{"experts_per_token": 4, "d_expert": 96, "router_score": "softmax", "rope_theta": 10000.0, "decay_shape": "exp", "final_lr_fraction": 0.05, "train_tokens": 468800000}
Below are experts of layer 6 (counted from 0) of a mixture-of-experts language model. Rows are named router (the router's row for the expert), gate (a neuron's input weights, with its number), up (a neuron's input weights, with its number) and show model dimensions 144-191. Each number is 128 + 24 x the weight over its row's rms, rounded and kept within 0 to 255. Numbers have three digits each.
After each expert's rows: "comes after" lists some tokens at least twice as common just before its tokens as in all text. This comes from a sample of Wikipedia text that the model never trained on. Tokens count by the router's weight.

# expert 17
router:112098120145130110129193077114125110150107137089125157133092105139146102108138088153175149183156098100106133143117094115105135109113153126153173
gate0:151141176141109131145144094114156117133148095118097067134125106160097131126164130134114074144140049129103083131100089100088114112098116123087146
up0:152128176136122127145157165143158081115110081138113150153076134109136107102115140159151144134157132157124087116087115152153105162109079096124145
gate1:174161146108122095150099119171100146142136128083117125132143125140093135136166139157093118127131141125130195135132110151122107111145133117116128
up1:114102165139120118102160173069136112144121084132122134109147143171130095107070104128132078090108116164142101152123127158114113122138108158124095
gate2:136096115115111150146115127148114111101129118145157132112163149103145121133140111134123128115100098178119129109127107126100124137061093103141136
up2:115102160119078103126130097174111098073132166132153146093161116162100131145095119119130113104132131116137098126132139111115137128101155110131150
gate3:090120099127149158123112149106132136155161176169120066098152156098113161156161110124125166141163115089124123156144119130160133116168142133140130
up3:120089116120125125111199105089146137161165160098107117159151115116134117157128155150118141136142095142126094148166152145140142149120132117168181
gate4:156127119123080142089075127137118130117111115115128115141163110101136132131158164118125134214114129122136128112075120092115149135074124133074126
up4:108131082114117091133108104140138161102075117159133143084106100163146085173136111152149124159097100142116121090090093118112123111151128131129091
gate5:101087163092125136159113096089094105110120124145116158141165143155140100145118127124108141157141106130123108151109106138118117087121133108113155
up5:124097139168164125133132161146122145120143115143115108149107177130149185155162091130130144103121152153123100121127155146107119111121132104127129
gate6:124129148158179101152192108130134103161134103129151128156129124128130080143170094144129129105113136126132118100158116067107184127090093146114154
up6:125125124124117156129135104098191109097127159144117167145075143104131126115110176134086117133090131116145076100136148159123108132092142098180144
comes after: "-", " |", "|", " •", ":", "\n\n"

# expert 11
router:139113119121150104116166162095155154128129097135091174085148130167154137100127099128107161168142108084092112129118114103127116124109138145095155
gate0:118099132115110132106141159121151097127061137134123119116134106154121123127130149143131157141121161138067063123135135082094146096154144127122142
up0:089141101137149127141086141104114099100159127138138109160149132155152136155145128157118096108135125107125152129129111152148097159075131088130139
gate1:131134150128138120170143103134116112132055134123142106151118127100091113171115159134146149159119096110131090121125120125118151171134122151149176
up1:163123165065131153135096167126088155125072129148114138135101136107126133119122133143142180098143154125138145133095110111164140155168162116110181
gate2:143098110107055140097110137150091139116187126123124116152081112145127100132138126127076138121108169098124130109137075134126062126163119134079123
up2:129101117139112196068153142132150089080147144159135088107106119118159135132158145147087140128151143113125149102139120154135113141127156121127145
gate3:091159118131147155148106111175140164127102111119113109101137163142124137116136147128133171120119147094173136108110093108108141156130135135106126
up3:050132136139137127121130108160136125150081133109112129100126140137119139150131111125132130108116161111181136111143128154126154143143104130121089
gate4:118116099128144115152191135075126138139136129142122123128130110145124125132143144149091126123122100122153158081143178157129108151082140123114143
up4:143147145160150099114119153110125107129152130131133135095096081164083146190140119129088151155123113157156134098155118128108132101111103124132143
gate5:110087127134142151173138154122101105119121127167135102133172134190103132130099106120152112145114146096136104087119116123139111090169132159098112
up5:122066129120121144123052112116107111130097128158111122113105100142114168144124106119146135160111095125118135095135145103115135138129134103138097
gate6:127118162153102120115182151155112118131134084118163127123118111161095137123106145092094165116105115149149093165109110095087106140128128140110131
up6:139133131146124125138139096145149121132108129128129130111098107148100117134099106125131133148111098082157131102130138139118115135138127139105103
comes after: "201", "200", "199", "202", "198", "197"

# expert 33
router:129146142110136151132115115124083136140150124114125107093129144112143125135119126128119136126130170155138112165122156124091100119135152126108130
gate0:117117168120179146120171139131129142094127127103085130136131140150102138120150169157151111099131145132136094109096101137162125087145150092098102
up0:119168107133100137136124079141109141148121098140154130139124073108118097099140097151087131142162127125138128151173171123117160158145085121146115
gate1:128123129168149127163106093124122112128154158102132139107112146102111129121121166136135095113136091093088132121069144131108112123129091159093141
up1:133110129096117148150178195172103117081113102162144149141137132112098141122101134108133139132136151096105125121115101146108096145091138135135146
gate2:110135159134119125126123130119104090124121151093209141089108144132111122157114110130138101111087101074132101115149060120117118123137116133141118
up2:156159145101126117125083145101125132104103115148173122118111149151146153125106127096169086113099169091134135119186108122121164119153125136116097
gate3:126118129142134078046146124167117107121145118109176183131123084145122082152114116170130117154149091127138111121097094126112127103151154147135106
up3:146111137135137147109129150127139124146134104149138145092168131145140109122135159142110103139166125117091162116177144183134166140121169143119129
gate4:128146147142115137129112161126173137157175103115096166144156121164124118122121164159127132121150112107109114113139099138134138118090120130145107
up4:131114149158148119143104132124144117132086129143091076162107116089120113124130140100138156115126147161105163139121142120137145117112156124131128
gate5:103134141130102123108085115139086136098143140105098160165096147171084152167109135117126110147172124129097123102192143140146130116122181113137159
up5:094131139174085168070118105134122089165147146106100179140103134139124117108144122092121142132197140130132135082127123123169128120096110130128111
gate6:134089174104111076083124150141109129096107125126110123101101137145120100110134121137156125137124129157098104157127123089108130105135102147157132
up6:143127125142134138122159137127091149109128139166112116098103122091119140098100113143106128122066106109109101127106107134133099179146124108097149
comes after: " ", " |", " (", "|", ";", "–"

# expert 29
router:102145124152098115148107079153098117133098147134112109137156119143096126141114089111118141163135133098117163131152103116111136091113151149117132
gate0:124121158141137154135128128063112091146153127148143110132128135119138111117108174164168113097161127136111141135158168110130117155131155138112130
up0:175140114165171137090186133117134101093138127081099146143157144092112160136159101122120143097123093153107107071075154119125140140151124122137102
gate1:112117147160138144151110125138128130139112123113144126089124104149112139108125170112125116160104080140116152128116175143143080125065115132088110
up1:119112117160135129142132162096126128125171120125165161129106163187127087090148153158100100155121093104113155086088105149076151141132143129162159
gate2:115170122123176141137121103149137126116134078144088133143186156118136125114088134134098116094138120124137116153145153106099146180121122082167175
up2:105107100146122148181170125124145143124126128083146095137085117077126117137179132179160135124186137099151132101137116142109137114157143096136095
gate3:110177104169085130105158100140115113135127139086134093155117123149102154135135121097087147133122138144145165147090138146150117156121143105087176
up3:142134147095125168117137126116104177154158088096129113114103126116087132105123096121123139147121130101125112155060124108185143142117134158126079
gate4:146161148153136163140112131116125111093110069159117143123141130133088142172150128119133164140138096113136100102125155131123092111106117135129137
up4:133092155108119127141117105116135173115132132077146123155112173157158125121105150127128142129126103089139135158103146140130136130163146105153077
gate5:115155129134119129124135125131142100105139131168093128106126154148154101103120137140110123127118109110156127132135152083149115099096158160101101
up5:100110119073085107140126063124083110116094108083104105102168117146147138164152147115103097129096184148129112157135121176105115138129107075137161
gate6:089073063131143128094159124160066146146157141159128172119111115143117119102130109116119113147119100145098159107128134091132136110130138109088112
up6:149121134115133158154144092107113129140101135098158113108154104094145144135113130145136156107117192142134108126110129095112093139165084117126105
comes after: " |", ";", " —;", " list", " —", " –"

# expert 10
router:140110130152145110159117126121132145140105148155123113141135144156129113131101155129128139140101163148095105158117110106089117087110154156126140
gate0:098130143159159131164109124156137127148127162150125146143144112130154124110136134159126081140086134184083143141155128160127101129139115140148117
up0:139150146142153072116109137122120140130127138170109143143107127109119168184157092126133145099131124110098139146091119110129161183158155105119147
gate1:141121118180111138121117119149136137114100114095113114148114133119164149124145115115117088140128129141107096114111116140129135161118085143147104
up1:124162121134113125106124140157125133106090120106167137138101147072138114164171107110128150080112113128126066112131093164154132145106113126105150
gate2:121089106142124108172107136097110113105090114155131131137073097149165082135100144130125125153122129131121140094128105116133106133118165125150123
up2:114094160134107144125119122124129129098128105119119132157163125140143102107114109144099164146134137094127125097113130159135077132125125114114121
gate3:139124123092121107106125095140178172143159127168095129133117124138098126092129108128124115163135103136164168092158113130117129168110056117144109
up3:127152139096085107100151110141188163127114134159106137112112097136147149148121155128143139154098084150142180113133154128147090152116104095156108
gate4:155134152151133132155133145123148156159124111094141118088118129169143128079106122134139172154128134111148189155123133139168101090107130137147178
up4:164089155130099136112136102137129131140117135095137097111100146103128177115123117117146165143108164146161147197150164168146087113109085114166096
gate5:123173153165102109123096089190147132155133116095103129116077105136141115132139109085162143149141133116094109072130138151123074089169141140132147
up5:108108113102133115130110197062141103134084102109159141133121115113129135147121087149130103134125119111096146141099097140063173148127117115133068
gate6:157125133136151145148091146146163149134096120143120104125106116136149125102125128078101172093166141114142106109091137128115117095178126123144146
up6:125160114116146100165141128150134170110141106113101161129129139095104109122156144143100188182114138115085148139126093134125154172118108116140101
comes after: " |", "|", ";", ":", " in", " January"

# expert 22
router:156117109124097098136172144133133143130136098092101137114146118166126127067119130097103145141151096094131089137135135145155122123095122148130151
gate0:137151192141123139146138117121110156157126112137120153153125121123087142117136095149165128143133134148173119125076142146099102135152143089133180
up0:054094082123114112142145151152106143116145111089202101128143138102138143135159143130148125134128118117091157129140141129119162138124158144154139
gate1:140114156126069147148125117123148132093138099177159128121104134096103098111135162158134080128138142103097121082095129082145140104110145119114106
up1:145153097160131126123144122129133107121147131129106127116136141151108142143116128125134157121105141132111114143157160179095090154140106174119156
gate2:119148094139099143149142123105164182099123124150100111202152139134073120143161121157102154092144127099152112112109111099143093116141136163115093
up2:175127156098121138143138105100159152101143135114092131189141137122118159146115120112113179087148099101159156149112121133128114106131148096155118
gate3:157161110146131107146128089098106154133116093142159174146113138096135146101128147149070145125130140187100143073157156179110140132119103174099160
up3:136084161126111138116148105132138118082149111139106116115103121123100125124118163126149135148148141108137102152128086113153147167119157116165111
gate4:105091128149121120141123152112155119132117093165115116131119152151075134112155112078130133103134104103089130142119128146080123118138101107101145
up4:133095129156118146126071134109125065143111095104139147123112124136106132114201094096100095104156120149129145180095135177123102095153114110110126
gate5:101076090110125106135113157133115117136134143100137119117095099154126094124136146116094094153113135132133127143117124170113107113102126082138096
up5:144148162148110160115134130132090116113130105149115140112124150123127150108111134120178147111131151144158142155129097145123110134163127108145135
gate6:128095146135137122159115158170124119119103091124153143128100151114077138135069155086130103161101113133139192126136117150130141104160119125138192
up6:112145136170112122127114097083149160170138131144144071142108115131123088099150160135144131105108176136079162128096112099113143102142159154107118
comes after: " ", "201", "200", "202", "199", "–"

# expert 12
router:111147116123123135167097101161121132127076122166147102130130120092119157159112166093138156138117114104126122093153150142140159153149139106094102
gate0:181129120134100148128120105123124147122159137138130140122122148128165147131116117176123097113106113129101140159096124070172113156130168119129143
up0:117154148147140110077134134146153102121136180101103102079121139114100105063137137131099136150136172126108107105144162149117136149143129146159131
gate1:174045132163109173122137117139085163131133113124141144085089097130202098125111092149093102107173065100130155137149161134119162144098117114120117
up1:103121133137149089162190106126168147156116110121097112147153149114116187127143148091124121143129121118164130124104080130141149116116175134140173
gate2:194106117120124120108149113161119098109141129150117140210114194158119169131133128157130103107084136080158142143121121107150125117122115116103136
up2:127151141104136145109083143110116157146158115097174116074134121159095094101127117110130136128132152129077129145124101144096097131111141147129107
gate3:108132138137132140106167112127139140108114152095145099161174112139125118114142135153145127160153132129117069115131110115163143120137115131119136
up3:098090147133152131130118165121140111148118117094107157135144128129137149105139140140133138136132173118150134150082134133127105155085153152150131
gate4:140148095146124136117090126119106108145115147114134113153125157097115115154150153086110116119113091096140115131059128127145111109132086147101203
up4:159162120108096108126178139169139085150143169129122139114117125130104114144145164139134111109128132152128139094105142123119096152148099124111084
gate5:140100155128143149134123118107164149122103116154158109118141098119153097089109103165148159131147097144138151130110161146144186122069141108153125
up5:130120142133140108154148136142179171088175122111160109158125113107129137160109145124103142116111121161171156097119181166143171128073168168122128
gate6:119105133121140122155112148123153116094117103162105157090153096116195160121123115137105141128141108119120158122149152074124132115174111148093134
up6:122116123156120142154158148083142138194117179088162148148103151119106128142143141139133126113157115156146131104098093122127113104062101139148122
comes after: " of", " in", " for", " with", " the", " to"

# expert 38
router:092125141107108157155137116158121131134098121118136088159130126083119132163113167096144126129133108111136120131161121140120158121135147099096087
gate0:163147089152164079076153157115137131129115171108116135125129162127103110112073140141142085128141159114110153144116116134111124164145179126115104
up0:121088136150138149143136137095132104120123110129113126117102123139113106146090133107115140137085102142125143117170130139192135102158064178119150
gate1:151131153093181115140142072163105139149123132113161155142120172156104089147114132127121121151139118131077087123117105141122121100130120144141145
up1:153136145122161120157069107182120163155138166154178066131127133134160103107147138124110157120118173134126099123121166131130137143133162130107146
gate2:127166144131088130155117130087155085128142147142111180124109114144104099135093128130124135145125082099118113152107139100137108098145152133133140
up2:160120137133132150123112112126123137118127101145156100120110124120153130148143122116097156116132117100162123124156120090131148165125159158117125
gate3:166117131128134186108138122154127121144094139136099099125129128113111080171122117132128161122143137136117175139109117134153122149125113126083163
up3:154134125139140143115131129118116139146104166127096117115160188152128162099091116090080095096169102159089131108102129140147136189121120120129166
gate4:119096111156155170129088128130124120158073131162130144099077105134120104136138094138136100166087130169107121119085139141131091139131141131114115
up4:105092128128102144070143140139129093134147105120125149104133113119100135140125120162118084135133129103118170139119141162094117132101091101120096
gate5:118136122124107114137142118105130122131140120138149140096160121136119135144088154164103122179135170150144123148064143150114124135126119118132142
up5:123146122121126107140139114120099149154136112213123127145122136125156137148078127156119123173154143127134128117120109141150109154097134130120084
gate6:123082121135086165119087086102174135146096124151110136140147145157114134117152109149114141110117112125154111106106142118087114133083080098144122
up6:136117112129113156113080108135122114124127107122105147148106151177113105086127143125118131128122134115185048131180134123122095129133130142143116
comes after: " a", " of", " the", " with", " in", " for"